Below are experts of layer 3 (counted from 0) of a mixture-of-experts language model. Rows are named router (the router's row for the expert), gate (a neuron's input weights, with its number), up (a neuron's input weights, with its number) and show model dimensions 0-63. Each number is 128 + 32 x the weight over its row's rms, rounded and kept within 0 to 255. Numbers have three digits each.
After each expert's rows: "mostly gets" lists some tokens that are sent to it at least half of the time; "comes after" lists some tokens at least twice as common just before its tokens as in all text. This comes from a sample of Wikipedia text that the model never trained on. Tokens count by the router's weight.

# expert 21
router:137089116105142142106110077117117111172140165130157147179128134126059140177178182144119074081159145085148099108110171156115144106179137112127151059132123141083120077075122116143135145115117144
gate22:116160160108153086121166113084130130152134118186116127134155124123162119073130129155126181148186085153136164090159104104146158149139112102090153090108129124139159134129098106133129141124170099
up22:112140125154132071119135100159132134098097101125063100146133097140145106154051128169134147149151122131177128103172140070143134126064189097132114165122110129124128090126095088151125128135161161
gate23:082108037092182117175144145099129110137108073093171118153110161098203121076152147135139176111100003163084207152207128124142113125095150131111144145128126123154151147139190098093150143163132111
up23:181085125145167136146139085141133122148083133173177098135144116107098156110125145178111104112125059134157128099133120171171143107121115172086134148119130169125162114118155099118159141101085141
gate24:135155149147157107089160165158122122134114138087164121088142123125103077109104142075058130144141139117186178190089119097099137172121127133153137139118126105158127181125145149109087119096123087
up24:143076139187128059237110153114130085163130110080091119149106078080160128150102144136155120099146116128076130077137197161105120146108142093087129133089117145128119165110121179107167131084139126
gate25:166115089110124116135093123074158127138067126126114160152051179129121126117125147146102142101163207122158034122126108191154105137160169128172154079156178144140129128127065077113101092090118147
up25:134095168080095146118133128169090150171148122128097126139137139132144172156092058114076130134100125157142133127171117146129170160094125159119130173067133185157147150102123127051151091129086109
gate26:141186143135128145107134119108147159123112146110123077096155181109120138058107107088131082154181135158172116085097094129175103135086150150129171095123122141094113196079141115180078086103113098
up26:160147138166043182070177122138153132109156171149125138075132126129171094158160164107068166135162152140143154148099176066113124160105093087112117203120089130109125139195094154182106128136134099
gate27:125147136113104125118151195139111181134099136062167120088144150155095131121098202159084074117029143072127159098202134087138126125156128088165135146161155152112152074145118131134115169124124143
up27:099128111092097163083132118109128142162170178085159092117135093131103196139111158152185162180173069142149135088090123085164046120109143135112145147201152092097121037134136085189167138183135108
gate28:136116108070132105079165129126109099146151140130167123150175081144144095111101115161131110099182131185097201090144160118150110158076098085147124126142100131152137121126125124115079155138063170
up28:162166158177129180145136119147116089094138122149065163102097151068133133112051128183136078133173160148149099193089182152102144166145075131146123091120125083100165065074070124118130128167153134
gate29:205136090114151190107161130091092161148155102148133125153127121140126123181132090138104132097136138096159090149106145163132102135131122137087132083102155153147139185095113093157128118063181125
up29:112098138140166132065150132151105104127108115089103165087146110140087165139132131152148202140112157133120051059092107130143186109117099085058151107161131096146120085142184105107182124086073097
gate30:113086113094104145160143126155160107093126140094134136164119135125174143106109090141113112175099093133052182148132183141157041134083093091066102108127115141142137169126162148114119107146138184
up30:155200152126132164128138110131149096097162120161103135120145091158125080125114151121191054122203128103152106163065090133194159144116086103151162066093096140150094095180141157123132119109099140
gate31:133123064157106135078120153048104167150205145108145097092093094160129078147130151145167128115134170165106116155139182091123075138175076139095144154176122118152135147127073136207061130149197057
up31:101150123208061138083160078103119110147150106098137128120159181109123185123098137173138104126131128111140134141111102138175105080133110140080164077104104058147140096117151122069175066108113160
gate32:141169150116119137062093104094127103145093114123111110104128207091110141135096106128170103130199124158135176168176113142177145163153108127106147189146092143107168096111121111139130177142168160
up32:148153162083162141134087120070149097078133105152150060154132088127140193183153090093115130146126192113139074096102149152141080207101119124108132120135110173173092148122082110150170142134136090
mostly gets: ":", " was", " is", " are", " were", " had"
comes after: " |", " 1", " 2", " 3", " 4", " It"

# expert 11
router:122105098110188146096106107131083085154135130149082124122101163201148123113148136105120089118106129122132136077113211065087191107114196129117187184104155182120128182131180204103106186101125111
gate0:080134135172099110114105103092162088150143127147125181158142160070125166143140126154135136140161142189147102150157170098114050093080189153147148100125139114138122171182194136099108088169076128
up0:109151146106144064136205112133152127160133168130159052140126153094106116081101196172127079109151172097087099134133130131099126129069135164117088169165169136095174212084175121131110118127114150
gate1:156163126169164110084134149116155092084141182074136125162159097114114148096140116082185189154139132085141099078137103156101139120133132061105171168141153103142150086131093073143162134128159173
up1:057124150087121200145228157078109100152162124113186121116138151121101126090128144138162168116145145151131190080186163150183193148123131109159126110145185079104076159137080134080165124087167106
gate2:143107112087146123171103122119104108198090119079151115151110163123078154079165125151123101114093154177115145100148152145108178164158109117201133128143173185110156173141126090114071189106081109
up2:061114113102077105107089102141162102147126157173136153140120146096174163114122058161094188101124127126124110076139152196082122141091069103128082105163096112114112100171115129095126132131141152
gate3:143120195084070088132159135145113145101116106192085143076134137132101103126064117123099117144167108179129142109147153100117146120106166098156168083132205110130050169125111117125113139167094106
up3:119089158149154123150125204091146128123124128111156118145080146107134099131160126122148085164116142146190163149144108153144075114107116106158117160155135119169127161117164123133144132144119154
gate4:140136096104131147162166088170119142152128111080161089097205133093129094131109099163090121108146062069093131075125130091163096138143149112157092130095153095112137185166130132153130137167153073
up4:169150067121157107194156094130175086086128145139162156147160092164156158185133078113155065157148094083126134134112171102160134116128131100171098075107108168142115196144094120152201153106193118
gate5:119129112071161128082199127108113123130100123082015116122187117145157155126148169115083059128076115108115134116065089167145131174095137064139175125145142174149071123106116167165114157113097210
up5:171114183084130137082081127094062117159112142111121123119135116174134118044145134056152179161146119107164117143117126118093088135100130136195167152113188098188113185179177114135127124143153118
gate6:101153104168091102094125062175134109095143096147063129144065145137135196105122160111128129131135091094143128108101110054130149094127144152094170083177167085093075192122118093164118134120132090
up6:138081056073160174161136150085117165140116098172146134195083160145122166179103131132146124129134078196107102112150098093133119088155108118128143148109139086064111162207121079154101135134113119
gate7:157155138124142162118161118138103109107108125127147112163144135080164138142130101194148102122102112073091177123142124084144124102086125166121143130135168063142087188142134102134143202120097152
up7:137148085105088116096086132168161094145193165161116100125169142150108123157099120132102110082149083164075098132091177054084121141106059132174149134160143116156106135111152168170141212142088178
gate8:123109096092108114105068127070124093145146110163093126128158093149107125164119118132138077084116111150121137103120109129196180126134122113134154137097146111121064168102145129138102116136103106
up8:159068115078122134078118097106124104121084141115099152103115127114131132117105130062175087169111124123070154114130137189123175148146118023155125175085071162163082180115082152121094151120102158
gate9:176108120096083111139130120138160116124154114112179192154163152087095075065103131079105151100136170109105119120163123123141105126117120140068100134124061091163153109171098162144127113156110155
up9:077157151128140125092129163112080129066176081125104165090083091104132122217065145171059133099212096119142089110096119138126138155136127177131126123184104176191122144128108136127080109145156140
gate10:041167118130116138107085079146146162116160117117161183138113128103143082120124119200092159089171133140127099193132137123142099119103147154107134119114199101073173116139149138097082143193201073
up10:080161191093117154086170132230094123086092082108143111078141107134146133121126182108107107127055149145096080134155124134094109131091121117131142192189100111160106192157068136156105130116149122
mostly gets: " New", " National", " As", " city", " town", " former"
comes after: " the", " a", " The", " was", "The", " its"

# expert 3
router:079099108102214128119166112127112114104150151108153083066131176165064127147130095160102123076101113141195122113149145165101109084103116131109146120149145162135140121143132151185157146110112141
gate0:129114122139130087120164120110137154152124138080168174119110085105131088154174154046154154130076101118080159067124139164160087167135087158101079133192084141133136155135173143100103124208177122
up0:135143173119066118090206202160081098110140151125095143127130124170101188159129144133137119084113123125122123142103111116152161159188121166044117118142128133124140085172177107172139165170162124
gate1:076136148151119152131121152139100162120158053115113131098134143132193089140111079139166117079081116107124120179077150121095159144125043117156128120124159137177109123163137146161137119126142075
up1:117129078064100092070141126148154156188047083193141141111131122098132133105098140163129164112143159194096140055100136072061111087176086133164123124116174103165155171121126128109134122165129137
gate2:141120135165177127114170119076193102171141154138133133082134093115100151195132096146144150115119146123101119096145155105114106093052129160188108133162133091136146096095077173133131135169122115
up2:113080133071105120102092101155130147120095116053108136122112145112158145137160104082120127092118109156140066129128165084120115135163108055086131151097106115163105070084121122169160185182140096
gate3:189137169156142107156141156098163103171091166091119138135090112161078148112127087132098172118136174153120147080094142128107217089185126095150162176105082147105136106159051104126118115128145138
up3:109124154134170162086098168116136159143139094170101144104083117149116164081098098186133153134069177117225123111138150129171128113136152145086135112147128135129087133143203142112099115138086177
gate4:143192061091125078180118098167193071138148124130053110137124046088126155122119117131123153057129139116149065148185115141126090095114103136121090099167115154098137156130110138102133137096122117
up4:076174101135112170151096116090093130095141144110073165075122110134152092149123095183100147058111186132140110163104079137120113102113093145091104103090177190092089114123069111135154112126103122
gate5:143147164126126114151098151081100156166126109074112117102105133127133104171158125160106130098166124120067151135122162075119134120157121134169146082113100135098122139136135109114157141149107100
up5:148197102101169133138132129103099169132104100177127108072111174070080168098129105154189151133132158129160146120112082097106068105160114072108106096090153123128104118123132120172106120158118168
gate6:137165169151062107157063176125161027156174161091092115079173057098114148108160145135198102105108051185166142174156103170138137132127188111133148070173130166139091130119126143177134124151094110
up6:120176100160140123124106149129160119199127115097167079138043117136173150086104096126191106218095079161064114159165105135114167190182124176104106209168118131145154085128179082102172122113082103
gate7:078079045130105102096124110164096161071104063059108173137121153069118185187106042179100133137101088166187123162141135160118112141170054175123159134124089135151159137161116159135139098158143097
up7:150146138159143182189147183143136107137130150121158113093163113039151167179148079134096092094100136056143116210119123100105116128067137136074071084141092088160140118118145130123132087155125125
gate8:086159120115071076112144080130174090095112117114132151088150105124151118190188130109095127136188143145186194141149149134145105130145188122106093099121131189143099158058079121139098130088070148
up8:053125117103135054060152153122154120145158090132131120136114127150129151140228146140150120116160140172135190160159091143149139111133135163129127136185173136145117152148157113177103131130177138
gate9:100112148117148130135137152113060072123108131145150138189153191093054116124104132131191140122090095100101118104146105225127086117170081174122082168116186177104145083181070124136100112132099120
up9:158150151109114130108149157137101169113136073122109107177150120101126121135074151133149066162093161126067112137063146098105149116125069094123132143131153185107115102159161098144123136140195140
gate10:111134117111143121065132118133130163038163125165169140137090125110125138152156190101214180116174040154116143186135168127156128119114149151123120124110116120147079108104135168087168153082182121
up10:164144161105140168136117118101108104120169128099196092129108090116143168090061123114122108106150172137169079138130201181117101149156143134107108137093164154086142114093174074139145096125132117
mostly gets: " the", " of", " on", " at", " his", " a"
comes after: " of", ".", " to", " in", " with", " at"

# expert 22
router:108144107122077155147120106117126156089100107115150111137090064129140193114129112152150111177110148114067079101110133136094125141127120121098073012127117089159098154133143098120119127098149106
gate22:088174102171133182182168124103112103121151110105122082103198073128118151149130150149141113092165099164134118125142139177127176123086117150085127170086150087172075131163144059171129086100098083
up22:124122110114149139131109133120139150162143213151111167152126103103074119083056148115157140129134093111089162097112180116050136177053110100102152126057154092103123078131078099125129174093131120
gate23:192161101147150121103096106038114168170140161092158123132108140100107078138126093172129154104148098177126124103177131112111126137227129111162147147086086082103149055165126152114105220150159098
up23:130115123066095110166133177129133177070194141070122154094169120130135113085127145116182130125162140185170113147138163134123100177131167107176137143171114140139184083120140119099121174164132127
gate24:138130133134110154123146102112134137116076188169123155089086089179087132152135140067105159213115148147111138059178178179158128041086155077104119126105168158106066093166129118082150126168109140
up24:106125143144091069167134122096127087113111147137168103131182130121088105171121124092171199142170115098064106087068061160143145136102148129100095153097137181112149173138115121148154074195121148
gate25:100047132143101091140066108136099079130144101150105119120123041161092076110130149095149098133129120204188149196110109232172132132099163060123203146145131082110213079122138109107187073114135128
up25:102127128194133143152110162129122149118150114111109130115127113147115134186121144178076123108065102111100156125122105120094181095085083157131117107171039119061112131163149117119153176134132164
gate26:070115103126172106068130130164096116171118161155101150120124123167104116117100137158104148081120159115115107092115123105110130088133049037119130127099050148183133127122127133098149119160134132
up26:163068081192150100138100109140082036143098146143138152115145070185138158168134119121163069165120124124199178057123095151202062116141150099120102143098116091160125196151145106122149161164135114
gate27:090182211080166139150180144144173102123126128147097131153176101143101100080092137120176129129158108129130129139178092154107116087150163137106098153104144100106110079128104154116049071089108122
up27:192100104120124150102127137167142102140116127074149115090123118193178140116125085140062131087160126138187148149156130138184148146110115094137136143128118077113152122117131057155135200125128108
gate28:091149141161117095093065146142122121171174120182119156091157128119092116118075126098155117156096131102101159069140117191106255089109107119109145064170123072123112163084091138146125104153117115
up28:151093124095169122133128162122072190133145106084108151124127121118054176098147099069102127107109156172115137042159131165061138126147059151114113112130157144131125098151150131179165111123085098
gate29:243198099166113171149144079124144061095119118081155169126102138152092057111136119132103131091076125180070151138150097099111154114088162158148134085200063097131148129084138114163155133139157102
up29:048001144104199155162118065134090099125158134133130108148175175129113169182142087156130156139158130100125114102156133104058132138144163100147119160164150143188125145134159140098058132125162124
gate30:137193159116140162179102101161123129077133161066136165108163174163114134095146146131134117128192138134119165131147119105164083111117130106154120064098121172133211017136115174115151174086112096
up30:189104159156146115157057148097132105105101110134134064126133194110073185097152165070139148123168072068091136138152116141079173151157189141165123059147098142156112179098140178168141106059141117
gate31:173130204126122168143120152075091088079073094140135097180133129064135155154131133111146111199118101102120148098199122135097114133159103042169163181110090134159112161101119104097126132074142081
up31:142104173142106152196092126114125087105117156188146141146150137184101142127095137128073120153099084170121173074100055119059140097121157085082101117140108141104171072128110174120194205072080151
gate32:118125118148158104140123103091119172125128115107140099159127098089160155055178119105141200098117140131148090085144192085148114087099144154078159149102116070144085149125086143125043161122116162
up32:116112133112064149158100148158126127170130136115128167188121082163145163100151112148144123114146119136067053099039116189115148147133076149123134157114099119150090149127103101141161120123144151
mostly gets: " 0;", "In", " MF", " Votes", " Candidate", " Apps"
comes after: " |", "|", ";", " (", "/", "("

# expert 10
router:078139142107101142110169080146160133098062134115120163138174168078103124131133104124126209080091176155150060077095147132119124136206114065119062133062093116114099144144141135129153099113131152
gate22:175141092123084118122130148132188134180145172138151130130147100186099128145178183082103128096182131146112180126120126156163144101133179142151136141142111165115108181128142112167167145177113052
up22:095154124103102140143086146102170109108094163091105115194152102088139155192117136091122120139146120130226103168190174109162150068111114137131122166076161109130107084145157064171111143153185104
gate23:112112039121144113154127173098124124117116130118142102076164105121143071097153120156172174119131099107176083135180163180121132106152151128208096165087116110099161179124097156137136177137072139
up23:142119133111124095125131142198134049122179076162129179119175172152123155116088184085128047132116078112137145104104167145161097168120081144076124180135055155117133146098161151137165089116113101
gate24:125157154116143083147117133181173089131085124056086107149139089128124079179109110133112157066149080106099136085085121166125141174133132090163138112080101130157145132121091109094121154150128088
up24:106130068150162133102154131100072119120084142152126110095146118207123135123121110094092115084178057142110141129101115143127131157089166145255062118138149180139195111061158158121139097113169106
gate25:087121098138153102126135127108141093143127166179123072116140132083137208214111142106092139109121126148174106155171114077117105076128080084140093081115104179189093170164124125150129078159164111
up25:156145132148103128112115196133125179114101187146179146127115098129178067073069107187162183113133118183107066131098101125099100164110088119161160089140142066142088137138130153186129134176142099
gate26:108093052115151080123108118102131100136099043168121159136137105192098088144144107104157073126132096193103107103061072140158145097142140137148119097111106143119118103109117113121119147172147131
up26:164131123141205187138133174105135101181136120116079100131069171139098107136142129145151096147124100189132138164138117079167110129126156123111102127153076129151097148141195138135158101083102139
gate27:079110138133155176115128113103162111128131106123111134117156109115104126162121131091151121127132043110114135169122145127207138132142075121152154180065153120130087104088175152158124153072192085
up27:107146093164059104133060062117108160154118081138063140125120150090112078176138118137137166136078181074107118098128147100131125119113137126097163116087112122126150185150126179095171151113108145
gate28:117146133137202136078172113175110142122176114119131084165131118063148121138134124137132124107154099163174143133132139080143165106081071106076107145133133145147169105159152187156187139148144160
up28:165121154117151107172135104165175126141102112127102097138117124169109107129145104137121166074135116105111111120208139116120184131094147137174144110136164135134063105163148073152129167170166124
gate29:139037065185136151140091118115109128205147121160113147201129132130167113120160158114122110118115131099077107114086085121154092067148069115092139120095094056140138086117120164103139090071098162
up29:159147148127132125087115129134165125140179135065110132159177144083087077162078159156141131102151124095150131048135125153119141092080137164160162128063096157153110155154124110155134126130179153
gate30:194183106169113142060112087091131036112162160127080084104139157137071141088137178087140109149137111122089131064122183134124129117082111132187164130101099112085142160176170152117149173130078064
up30:176149153149063137102122095107063152146176124149107141123166152068220144043120132139173118201178136132154185151078079111155102087156128166151161130090114124086154096107127172203134117094151153
gate31:072181125126124094107123122116092106123117147113078073115117139131129162161135140117123144158153162098101097101156166165111092178160090097126182102093070202156151165166098105157145139174164174
up31:139126119077145094222155146127121131138098164151200112132170129111122132116163131095127083131163131119128128098124104100078162159181151129132155151089129172114088159128093162146166152141061124
gate32:153181080114136115089095169117137178106122107151130163155100140140151117167127121126135077131178151101117138094069058127122117147093145139155165157124100144127164177136097132142087170090152118
up32:120162087144092119074151102111183096118024105130176185136154149141114119064063122068085114158116123148119105062116090118095097122131150141093154107138073105156121158153115159137130062123108109
mostly gets: "\n", "==", ")", " ==", " are", " ==="
comes after: ".", " |", "==", "\n", ")", "==="

# expert 18
router:140120103124105122103131127100136123094076108125126126190152060161177130096103119144169128155154148165088142174152071089151155171145120105111130107106136067129148107155155080103098119112158135
gate0:155112144149110177112128128157098071152149096155125184127123134124124097052151107143112125205103145077070110125118150086112133104223116177078155173120113077148075124109122125172112113150150108
up0:154146111180148116127139121090131175093137090108121115144109118107190104140146173105133168129119126135087097137110176117130112089104128221176130176146129158151103159109113143129113111126107152
gate1:077086099116160141178150055153144163122172086157105157146092148188120129150134111107149159121077128088145157109130097155116109079132111113130151163098152138091082128119124082106113149073146065
up1:109094188131134129139136104167147132129129139176138116137130093181184144152119115163149100150138119152121079126121169165188162128148138043112137142095136057136154186101130124146101142061115161
gate2:176177151155144175120156116189160082117089133115122087121085157169113082104107129124121153159155125113117118144100146141112124149164159128087153120154151117138143175146197137133111140148122183
up2:131101135117046118118151079160152161055203149087124135125201098074135197128109049132166064133139111186117170136128160116171157130134105163163162161137105158146101097095157139150156101118111110
gate3:076150110091162138114125113145157158179150177095110086105125154166137162131143129124110106113107162147137123067113077208078118134122101130087119110111137183124103167096169164123122174095144130
up3:084133079089164080147144098114109146110116182109156123173081132087134178145145130183134121088166104135147168139093102108087111110186137134150160160140135126051098178129168112149140123103129143
gate4:112073110122148104138133145076082128143133146165102166107123137157115076091087127158061144075155145138102131102098092172103092090109143136084132104083100050091165148119165175104140089097085162
up4:155130132178115133090138068093115129130100107105084106116137173156093103163161129164155132108148147113126062149172144144114123060182141031100178099190146148090196134151126184155145161116147131
gate5:113165150094158142158109143089096147107140157147119112138139136146166090117177124092095135132132142148114126105110072145163124077158099111105071135046113115107121136112106144099068129088148106
up5:111118110110131104120156124112143110137160096181130136107126205097135139156100168126114130148162130124101135142106174131089048133099137122177137154176077107159141186151063150110125135152118075
gate6:183142111111117158109119159092150129130096112107079118163126146147070097108147121165088083149055055104080095079171147182136114087052104126147143089088147106133085129161168148170161129098180109
up6:152162115150202091126165125145180141130109132129115091176140145114123151111083161209179100110094145175097130131106122150126092135069114127141143146143162081205148088126137121081175165166100131
gate7:109070092122152114141161167106118132189137092134135171125146127100131123168108094154077106131125115130208106143185131137052128103122155089153158141069094108110134146145153164075164133066112133
up7:142121180146159187168133121185148141149133113113085116102144060104099182092121086114146078117142186148177099156143120113123147096145129061065100166131124093096178117173162101169127132077087153
gate8:160125052107128144149117119067097128109183158100068101131135148096118094118139151154157149068118144172168182133083159137153135147127089080157114109106152174192135095134130101139110111124139116
up8:115109101109121114127200150126141089111165138113170170109112047125137204127097123136114106181153132195099123100134117156148101188132118116130107112165105098146120072117125081130131115147097121
gate9:189165172154182174148094150121117167124122141144166106108128119106142143111186081151176157122140124089118154125182109068107121129174167094135080094143062101156070159158170128108144122116158104
up9:148138134072090127128127201109113116136122107140182091184117075111113105111095149113140124113120133176109075075115144129131101080132111095096128080185153093137112113224128121107066192129140116
gate10:137084126126115151146109199145095131162165164139150102153142136122113091149125162163177064134119110137163154154145139135127158196122129150170146108119120095113105122095136159098128130169056163
up10:052174153128186157113151145083188127121152179101182120131174077068095151153142073174140160093164165104133127125122133159092125114122127162125184200106163142101128092121171087131095154158135168
mostly gets: " 17", " 9", " 24", " 7", " 0", "u"
comes after: " |", ":", "|", "-", " /", " ("

# expert 15
router:157156098154087180069125177144161104153142187147102149065121166147133103136152126136049106160120121092125202159162130121067100153125110127097109082200122132127168107114118114128111126113094153
gate0:074151123198134156144103176135148098208180128121167120099084173164112074122147137145161171099150088117098135071164135134130146158076132212099143115152088147113143116107207034095115106164091170
up0:121129108113100175118099117095146144127115111166125195122140158133137139168119175111149201131151177143032134087171157110081112149124093122158111089165142148188086135092129104109066124097121147
gate1:077202139151115145138088102077115142117065125123147140125101082103121104170153072113151114145150159164122137126099166164139083127155148133045185131123087130199166088115106174142085159133097179
up1:077123154147122128061151111153148144137089118143154147204105112162135080079123136139178143162168106140161090143120144145140166148096099094128128153193096165124181180079148134096091109148125138
gate2:071137121077102104188106080114122087099122080120158174112137137142074138080106164078080136127172110157121132133108117072163082150096130131094133124092098156134087140095142183049166141096089103
up2:094140147081232142134137107163094176112127123137186147188122107174065180124123148139146163107155137185148144139126164098169101132141172153162092079141152147124163052150217129133121143173116099
gate3:200139084157079129125152141128104158160112167089100102174116144145122177078102088134139118110151151207116153123130110122088145141143103129125141105064183152171121104156127121139133132089105159
up3:117090121168164109102106080146135141123183148143105109199126167116142168088086139149134084103140097129101077154147163087158109125161132157100106130098106124123122122085173161193110191138122163
gate4:125164107110090075085133157098128170071122132154162090141060135104121141143107110112160203107138166118157103101097090144058085132142095124087135149096107148119139097144121127140206081160159155
up4:105128103113094160112132080108102135131090129152129098058132181152119155162155133145136105119112137078122092136101153131158116143120155094217165142128102121113157130067087121104101111151075135
gate5:082121158080132115104121155206142204132144097172117079090122132206187156154112151075122092105128082131115112126125170097141140083123104124064097146104084135147140124092159087196119045111074116
up5:049115128150061100054114090098153064135138140146052166185187149107134140091161110119120146107069151111088131095100105164125111117096124137142181131143187151117141161072091136109147143122185109
gate6:146133136112161144097089080115142135118130062160132107126152106162076081091109156103147097119128139144160116139097181096157100114106106136164107159111105116162178115106145160123132158168157144
up6:141105150157091131128123243107179082102181144120126116062169141162121103098166131097113148155112123105143200116164171130109171124146100132090120031163128097122111168095187115154122060110077088
gate7:128099118226105112117097112122097080103153129094174115094166154091137141134114156172102154086132125149180133147135127192110116138141195157118118111123166154121150117174098190135106161131196137
up7:165150167091111175083140129114102090169093065166118091135117108153113138132165145139110101156076148139158180218165042084129119135151123099123103090134077065155140157067096106126102105097087158
gate8:103164136150197113077121088126141140124102122136150136166155136077101086160123100090140121138125170127181158140127121132138141135123146166125105187121117112086143085128129141142130107103173114
up8:168133193138140123172073091069128172139090082052078115127145171134130124143153116095130124142100116083120143080152119124097091124140105105123130099161160141075098138131210156107121133137108151
gate9:218182136107138152150115189127145161077123115072091084164146085127083105129118154148131097122080188098149114106113083087095125097104107130153160131101164175199095105091065124135076116171128114
up9:139165127167077162102108124168117171106171101111151094122149190100149132117123138112153152080090133120188100131142112127080126081085119134126125139114115131075150119141125154160087187112154132
gate10:140100083155102119116158165111102141046133118135116118089083118125161133130149150114064093126113122072116177200092191126121128142164171073125092157023093185084053090131139101112139143115125085
up10:168151156136120118166114122094203122185096112194121085184126100074142094071089124090151114090079124096137109077094136111131125160183126102116135130172139099181078161105121169146160135152084127
mostly gets: "-", " he", " it", " He", " an", "|"
comes after: "\n", "    ", " \"", " co", " Al", " non"

# expert 9
router:135125061211150067107139188140111150143169131128128125154075196139140152076098120169137154150171163170157168137101159059103131093096152145103198210144132189159164172106163082161200097164125126
gate0:105142095124148159132116186149157124173141101165150109148063127147141149101176135183062149138139111140154150120155139166158133084117156165065157151148075133168137129137121094161103143147187137
up0:090076203095139095092091158160125149174094118154115110103177127153118097147167153155130087136113137133147090177209134190079087119090113157112101146159079099102065086092134096103149135196140109
gate1:104112158089127129156167176144140150144122095143142145080136095071056075111118163146074171175153143149070181154148148103147085149112107161190053127090098117111109140121144106113152113123190127
up1:132192112094203162112117086127117106124147075139119153145157111155155164058092109092178059121132118153128134099115146125156105133198089157132160088159118147138125155072198140140115127123114188
gate2:090145081183097140124100123118125142100158126122144077167149176031108157108137088149154158118137109069189112126166058109108102122143142149098129135122174123154116124134210156118168113178161097
up2:080120089159170068130116158140094148162166162136142143128149142109162110145153119145141164137115111114093159152066143115110112125079211151170089163154097139144171148198156044075119124125095140
gate3:182156104115082098082066150116192048134167127207159133113088207158168135055110143149079152152114118136152131049090113110119148181124081089120130125058156133116153090124107106172116152111158115
up3:104108151130124033117114079125138122135107174196120169192130135129132118100137089149133193151104119165089152170128059104157078157145144163206147046082112104128170117134170118113132109127149128
gate4:088079143150177129110108118086146103131082091145030097154174099099073090182113156104157110124087142087134111097095146168157096121156145185155108121185195139129075105158093154137128077170111076
up4:131140133144163134150173103128134113135122134169121108143149147178108098112133138151109137201079138193094156094102106165096090168062161099127082149114162101177169129193105166143135106106167140
gate5:171161096123144169157131153150096165162125162117161162189178130139153086096146073159093150102158115107188140123020107171211146096151119125106122165177169148107139101132152094172093145082142194
up5:134129173164091145045101136123152134109083106119100174137167126133137080165114070125141148199093078094084120078136155136081143116158141143100122150128146151123084108190172074123076120088140189
gate6:069127137124103139087102109161110120127145070115085128127122138154118110078141135140083166112183165098130097121156145111092130140148186163143139158152050082204137115146106115121134141129222139
up6:157171048155112096128155143113157147144121167069190131146131148106138160089159083113101146131108150163180151148169154123127101134123078091191111095158171107162145098081123152115129112149157153
gate7:157095121135122116115134119113143160135178123046091140070107162111147132082133122056111084124089129125066156122084134142131089123107097132177164099186111094085081179092129157097123139178095116
up7:148070130141156107122182104117094120156149134083121120123188155142138160192112126138148124068075120161096166145120161165163130119099117112159105108110167149110200108074169183099086177166114166
gate8:149099072156078123106131146165159077115100163131116176150150112150125172118184108111142080135143043142095138057124165145142127140088138113114172208056084154093107155076111068125157149140117133
up8:135100164159151132085154102133122127180104149097163122180155176145084148135126160140093127080129148104204106072073128182159111114152116115086125161161114119203139071144094121092129101106084097
gate9:089151128131145062140125181137142146132186184120134142120100148118113052119146101085135195115143181047120101148083057138101068134087188159105136154151101122130123062126156152173098097169095127
up9:071134083122117149094145173081079121120121178134123141134154148142114104069091163172101151133134120120122148163118088101174170113133106119224140161155104156133113138101148127170202174086084145
gate10:131200142114148106079074060104160076081145074152090138080116118086156159126153108159145145112092160164133086163111124155067107086161135148099116149148133138176146061085130100067174165115153096
up10:094168098125168115108108139094108118163138122121123115134096116129110107150116122086131162126112151118134159099111137035143119146090112159118112175105149114130191123179143109126097178165146133
mostly gets: " war", " Army", " Mag", " Court", " Mall", " Minister"
comes after: " the", " of", " a", " and", " The", " his"